{"num_hidden_layers": 8, "hidden_size": 320, "n_experts": 24, "experts_per_token": 2, "d_expert": 112, "d_shared_expert": 0, "hidden_act": "geglu", "moe_layers": [1, 2, 3, 4, 5, 6, 7], "router_score": "softmax", "normalize_top_k": false, "routed_scale": 1.0, "balance_loss": 0.0045, "balance_bias": false, "router_logit_norm": 1.5, "init_std_router": 0.00827, "lr_router": 0.000873, "num_attention_heads": 10, "num_key_value_heads": 10, "head_dim": 32, "vocab_size": 8192, "norm": "rmsnorm", "norm_place": "pre", "norm_eps": 1e-06, "positions": "rope", "rope_theta": 10000.0, "rope_fraction": 1.0, "qk_norm": true, "attn_scale": 0.19, "tie_word_embeddings": true, "parallel_block": false, "init": "uniform", "init_std_qkv": 0.0434, "init_std_o": 0.0109, "init_std_up": 0.0434, "init_std_down": 0.00858, "optimizer": "soap_variant", "learning_rate": 0.00388, "beta1": 0.95, "beta2": 0.99, "weight_decay": 0.0, "lr_head": 0.005, "warmup_steps": 50, "schedule": "wsd", "decay_fraction": 0.252, "decay_shape": "linear", "final_lr_fraction": 0.1, "batch_tokens": 65536, "max_seq_len": 512, "doc_mask": false, "train_tokens": 320900000, "max_steps": 4897, "dataset": "wikipedia_en"}
Below are experts of layer 4 (counted from 0) of a mixture-of-experts language model. Rows are named router (the router's row for the expert), gate (a neuron's input weights, with its number), up (a neuron's input weights, with its number) and show model dimensions 0-63. Each number is 128 + 24 x the weight over its row's rms, rounded and kept within 0 to 255. Numbers have three digits each.
After each expert's rows: a language model's description of what the expert responds to; "comes after" lists some tokens at least twice as common just before its tokens as in all text. This comes from a sample of Wikipedia text that the model never trained on. Tokens count by the router's weight.

# expert 22
router:152114129150122098132130119109091118108091183155135158125076119114127108131126140117104113128140143152104140164103131128129142184087135148121095144118100137122144088114100145121109120148105168
gate4:118140150116133120144125143085147104114152132123139171138087155156145113132091128142115170162148139182101107117091126124115133109113129166134111146138124131131112087144166088120132149101145096
up4:124173136070129115150145136101156157108143134142140106124117141143140168106115168128122131180157147145158137105130154108139169148145161160129099073174190104138147153121188137136141134134111116
gate5:118099122126137131161143100129106146108126114146115132118102159153146097111080157107134115121113156074109068115117140134158098089103126117097105111133143147165161098130111133138096154160139098
up5:144157134091124119122088124182130113149071120155102130104109133127141113081111140140170122143145135142163110119145139115076103099064140085109151133136115128148088149116096120154128147143109139
gate6:150173109143132066116115130112126102154118117164112168165111127123126096122137143129136162110137132130172117144103123108151150133166084159073111140132118138150122141127117142127112135144145129
up6:140137097135130134109128181160104131085126114105185129112108125145132106135137181160138116102153130109129171124181158084110101120124110133123128098143125144134135081127098142150126111104120082
gate7:077143117096126110129091132165144114171141090082138118131107113174127140123128110155092117141147103137086130125135149115117176123103109099140133125132089110130108135134133144142140111089114124
up7:146122161113095165139112151085117073138115119101140126104111127144164123152125104142159150134114137149130138163118148135137124157120124146106103114184118118145156094130167119170141129102155134
gate8:097124140136106124142140147102137129129148112131109142154118098111168122087150135146138142132121078093151149097097133091073119101120165128126135158155161099136119086132127124150132129111142124
up8:151127145154142105135126093136124113125113142123165122076111142091113103150146144141123116085154121113150115133105157147182148155133150144178099105122131183115122134187140119129122097130115149
gate9:100132177132149153136129159145104113116158110143122085140162114145136110119089129098151062085137117076096126115129143140138145117116128131126136156136100165135118153109132157103142141136097150
up9:149138101177071099131137103140147150136161158159127128137094119126168157143124103158171114144081103142106091133149083150155141150152157136141115156104104102115129110145140128115150105135139110
Year and number digits
comes after: " ", "1", "2", "0", "9", " ("

# expert 0
router:138134139114162105133160155138152100175160128121124136159110119170122151108081087142096101124156134117124076090126130137152099138128093131147143083147126113112139124120141081154115102149162126
gate4:121126146104121156134115140110107111143083138110160179121112169145127128103118117136088137147133152147139103158109103126104151111055125147111140158137140137119157054137175088120134101102119123
up4:139126142079165157158145145098188128104123104125121135133119108133152144150136162116140113153150163171129134122122123116137144171120131112130102121173161098148148138117174144145064117167094143
gate5:145134117130088143153154100095097102146113134135148130140149098134115105124099144156134122110137136106104124116098096167146129101097108147097095122193155125128152128096100126158104140098112108
up5:140126059085124148158083152144153104109095130166137107156094131100136133105114159164163092125127137112157107118105139118115146114099112118112130134132118099135090138127116114125074139138124106
gate6:093176116151149104157157114133086132147122135138124151120096145095145123129148155125099121094111157168107162157122135090110117125164147136106144139167125128128104140172148121173138135130124163
up6:114154107157103108117131143167098152120102123111159159146124109110147128100112119168126110144149097088140119088159155110146132123147102120115122120132152113183121113113126145137134152152110091
gate7:109102132108089146083092123150111119133152083066153110135105129114098110129144103179136114126124137129096154169120117093146177147183097104119106160126105110144151136144117143115156098114147112
up7:122140152119113130151115119119173088140091102111151154117125109134138112102143106140134134148110142112094167147119154122123116161105136087104091122165144142115130087147174089143146113162121112
gate8:114097139122111119139126115095131089103157132124102140157164109119139171124108108144126127132108104107146150118155140084123150116115128102152125146161146095131107100129130118158160092112159156
up8:122170172112119108137131124142123148109134133131176134140124101089103130120146156077133126085119149138127146111137121128145138121131138175120120125104124173137113156176184158120129048118132099
gate9:106087167166144138137145160155112136099150161126148084124084138124133119114138137113126085100163093110105163093136157129093152129080108139135157124080136169144107119123105113136148150153100146
up9:172093120116074099131131110148115124147135150145175115130142129160133138122121071107127141128053115102097106167168133139127124093166122157092101160130125128158118140138123133107187170138142112
Table and list punctuation
comes after: " ", "1", "2", "3", "4", "5"

# expert 1
router:121109164105067129149150150117137110074134161112124108113127133123078092086124161143123097149094121127133120116135134105119134163067151117144124148154131130117117132114093125106172108121090117
gate4:133133157083107162144110148133103097119132122116165184126123128181143128120088135127106131111138145171115095172108094112126130102079125151147125126124089166110137096129149092130101106149120136
up4:161145133106141117143143135109131125120154099165137148128107137120150157135118157145128101166171157194133109178124109086123148146101153166131095106156180121152136113128180157129113099164102149
gate5:152108144103099128127130111092115107173165152147128148116127140139151122135092153154149118146107118088087106131081159115169137105110114115143100155149146075142137127122078129086078139119115127
up5:154125122092079086141128136156144148176109128153117140129147135178159107127109145138147122109078162100125115164110148100124104116082139082135088098140099143139077136104162113136121116130125146
gate6:140178140151135139107092111096145123135127139130114144131122132146140132109114128122133159131155110095124138194152110112116150083135095164113159114142085139152108129152127112103126121103106104
up6:088138104128097134132100130147178130120109114149165122145102151140098092165154153163114119128146119137132157135127144127140098128141135145160156084159150139175070094105116175167109140114126121
gate7:112133154117110116116157104140150141129185127076121151126151108135111124133133123152134120108104140132101174090125137139141174153102099159157133134084110124132114169095129139110133081141125114
up7:107137120120124142133120152154171085144121103124173133103124140101150099101122107149124134095109103116128121117096118139098107148089150133138103156153146137131120085135210085135124120148157129
gate8:099121097135112156136175105145169077144140140148113105099100145155139134155128103123144166160134128098156123131136122091090119081134140112134113152155123120121081067125121114160139120126124145
up8:111133110113148118128137075109108129156152117141135127091122112127112099143118138129103128098107101128132125088113158161077121159165117137162090123125113114121159132159165170116159097120116130
gate9:125131166142138144109127145147113146124151187151156095123096123164140128151090136092117111088149112118086147093113117132198150095125117138216152114167132154141109126088103144118153126110104175
up9:146123148133087113152113135133152108131113127142149115119119111147114142140141096118164138120111095115148143137144101127167146117130135141108141086118101128123136142111128106109168143178130159
Individual digits
comes after: "1", "2", "0", "9", " ", "3"

# expert 21
router:152163107125146171122167113139133133173144133116103144137144098085084086129109079169141158119090097110144133105153140112156106069100055164135117097132123093101162121146119155056090138177108152
gate3:088124129155162134139135098109113106101111095165106136087121114105111095111101152142096152132148139159155152155169102144154124086166161142120164116135151130097127137177134118101101116150130150
up3:094094148101134114118161140070145135111101148161128073130157141147122126155157114155121168142155145090120111127116151122192143111176080127048126162152127152098122155093141136164116137154103144
gate4:114150128122144156184144171157126075153114130143123180128085145135130138138106145154127141112131128146140098150138125116117132128073125159132144119142121140092126071146142121147132133154142143
up4:109128132114210158139174147119169148114133080114124107141110100138155170154131131126127141181178120121101109131168156084104167149130147135145138136153177090127133079094148147146100115139123153
gate5:148114111148085125146151066122091112159129098126127136136131146144103091111068158137134133125136118111149108116134124131148137109105131106108103122161172090122163115117090158153105141138140130
up5:118085112095096134119116132161151115126112115155107118147105103115112123108144103125180102098133110133167087121113121139141157108062106127109137088079116103145082129136128134142132105137093101
gate6:108113135148118088123088149097085121166137115157143192173154124079130087145139165120119139095152116132105138133124131108108108166131119157098131103152160146162145129139116123130138110141125122
up6:112144123150109135127124159175132145126129126111140141127092135143126096119135131157108093136157069079138150132150091132147138122105119116104127118114149111181144118103135154123138079132153127
gate7:093066175119105141155107126136106119114156092071119112136163122136059108108136123148129136153128142159105127145138090108148186122101127145122128143161094108145106130158156151135152115109164159
up7:101111143081128146118081144157151136155106111100145138123152091117122138109122127138125114139134114097068143171131131132121101129125128090125128115199124112138123094144131097165156098128121097
gate8:090148116077112149123164138139137106095146127151098186092144134154150122133146105126171151154100121131183112080107142125123125113116164144137124131138181119144128103154164113139135124109157144
up8:101158147095153123115118088124152118102109137145159091110125134102084119123155119130132090111120139141101150108092105114104135121121139142139089125126138164146134153175176130114140128118116120
Infobox field labels
comes after: "-", "\n", "″", ":", "°", "=="

# expert 19
router:102131142101151115152127140154102095152147115084104093131135108163150094153162136112144115116176121119076140107154114116139140110144102139142118116112102112119094166096121165138156103078162157
gate4:145117134119152144162117126132101122140074110101114187129139158154168149132126078174104096133115114173121094150111126111101154113092111142098133138138128137133132068173161098124100124136099118
up4:145130130117156113138147103103133128130103084146075106121136082159179147188123149137146125140146127134127105127129155143174174127137160113109092141167171126156150109118157105128103094140094141
gate5:165111116132080136161115105115092097123166134145202148158111154120118112142090132163148135144117161127105136116099117132165142151115136127119086140146128129126138094080077119136116157129130104
up5:140113128085121102163114106141136105155085117139109104155144130128107157098110138165175129136089102125171118132122116098146085110090102114105129136122099161131090143107094133127113103131115130
gate6:107189084144127095120103150126127123160139105137118167156116117164164121135128123136124116097155125145110143150101118092148147106156137149089114136136121152118090158129176109091120140144129153
up6:123135119138136142114180139149129138118102143145169182134170125133107118154115142132109163134137082106134167125121120125110155120116113142106113129174116103173086085150106127154129132124154076
gate7:110118131155106144147067099112132171119147116117107129138151118121116120148115128117138113109120114118127140144181152114112165163131136102142120135117047125140119131131139166137152115092159123
up7:111113163121102124100117131145149115155111091108121149126121117131120142122149104143122127123143163115097124118124143135106119134123102100112123156216152113124142102137150103143074097125152135
gate8:072127087135094145148132122123110117116137093155126178135126156171145116156050113136129171152111080102152154133144151132084110088129138119132135109094137108146112092157120154125135116106134142
up8:108153163110151122073123101141113128119138129144153172114120147095102134123120138145106133086120183133127118127082161125174095159171132160155095138131114144140147182178136169115145092102138132
gate9:118111144127137125132115167108120162126135134096147122116159100115142110116090106106125081097103101098125113121119152121131113097106115118150150133159139117124137125128147145103146118142102117
up9:171161137144136143130104119155094134171127135112123143137109120157165124121135086145178143147085115167159101158173145093116151084151132122109109150107125111128138147159133151100122144148140145
Periods and decimal points
comes after: "1", "0", "2", "8", "7", "6"

# expert 23
router:098109113115141128119134153153073140160137148099114130115118150165161126135094128085077123131164110101116183111117102112082138117134133108112093125100125102138111145100140159131199075106140111
gate3:128121128145168131099120161142120133142114102118114141124135120123081101141119143120133120104153114148146175127116121106155149140134128131123148103122079150127098141136145074091114127119118129
up3:100135087138092108104142083141147129124107155137136117119148166156124119137177101125146167140167142108082117129140130107146132152164108159087122111167162141110147129123132171126163156138110116
gate4:104120131100142151150114131106129144124150058086165157137102143121171142116134125150117146127106116127159148143126122150086098125097129133102174099113124132135116092148155118117112117143084118
up4:136149136112142115129151104115164140135142095106135141150132116109162143145175171136140121157108151111164173139112157104137121184137168158104107098120187109144155128135166158110144093133139140
gate5:145114108179092147159135106129093131125113109100161127115120136167128121112079144109128139150145082112150131095117146118143140114097122111112109136150172107139150114112063164128070155132084075
up5:104109075120119122124104127116108127127106165123096071124097099114107135112137157136149116131103143098142127092111139113137121095050146102167121108090109126148098159141088122107112095135120164
gate6:094131132130130073109114127111119125150146133129105168153124123149132148104155123140118126145133125153116103150095127126136131113166092117116146108125124147130110142140143085108105149131080131
up6:126127106171142116130126172133126125132124125114159120118165124123089097111114156150140149141129110089158186131102162130083130111142154145149123091137116151121130124142122142171132154145145121
gate7:085104144147099114108112099132099122166172132043128126133137118138114102166193145171107104135124141154134154154088128149101128178144096136134109151131089168160075128100168116152122120122125116
up7:142118151129112127107089175149139091148122112085158162097135105123149124155171121137121154093104128127105148169109090107121128155150158119109131118184145151135112087128136123124097106144134108
gate8:104164114137098112135161132124138148150185120192112141140140131126159089121110126141163169122124129104161159115128119118058130103093121156134123134106138132145123106131147126095128076123178140
up8:115113166090153100110146083167140122128109111140155091117106140096136128146169144128133123137136127070121149137106185159121147143143131187127079134121151185140136124129105174100183111136144153
Line breaks and headings
comes after: "\n", ".", " |", ")", "==", " =="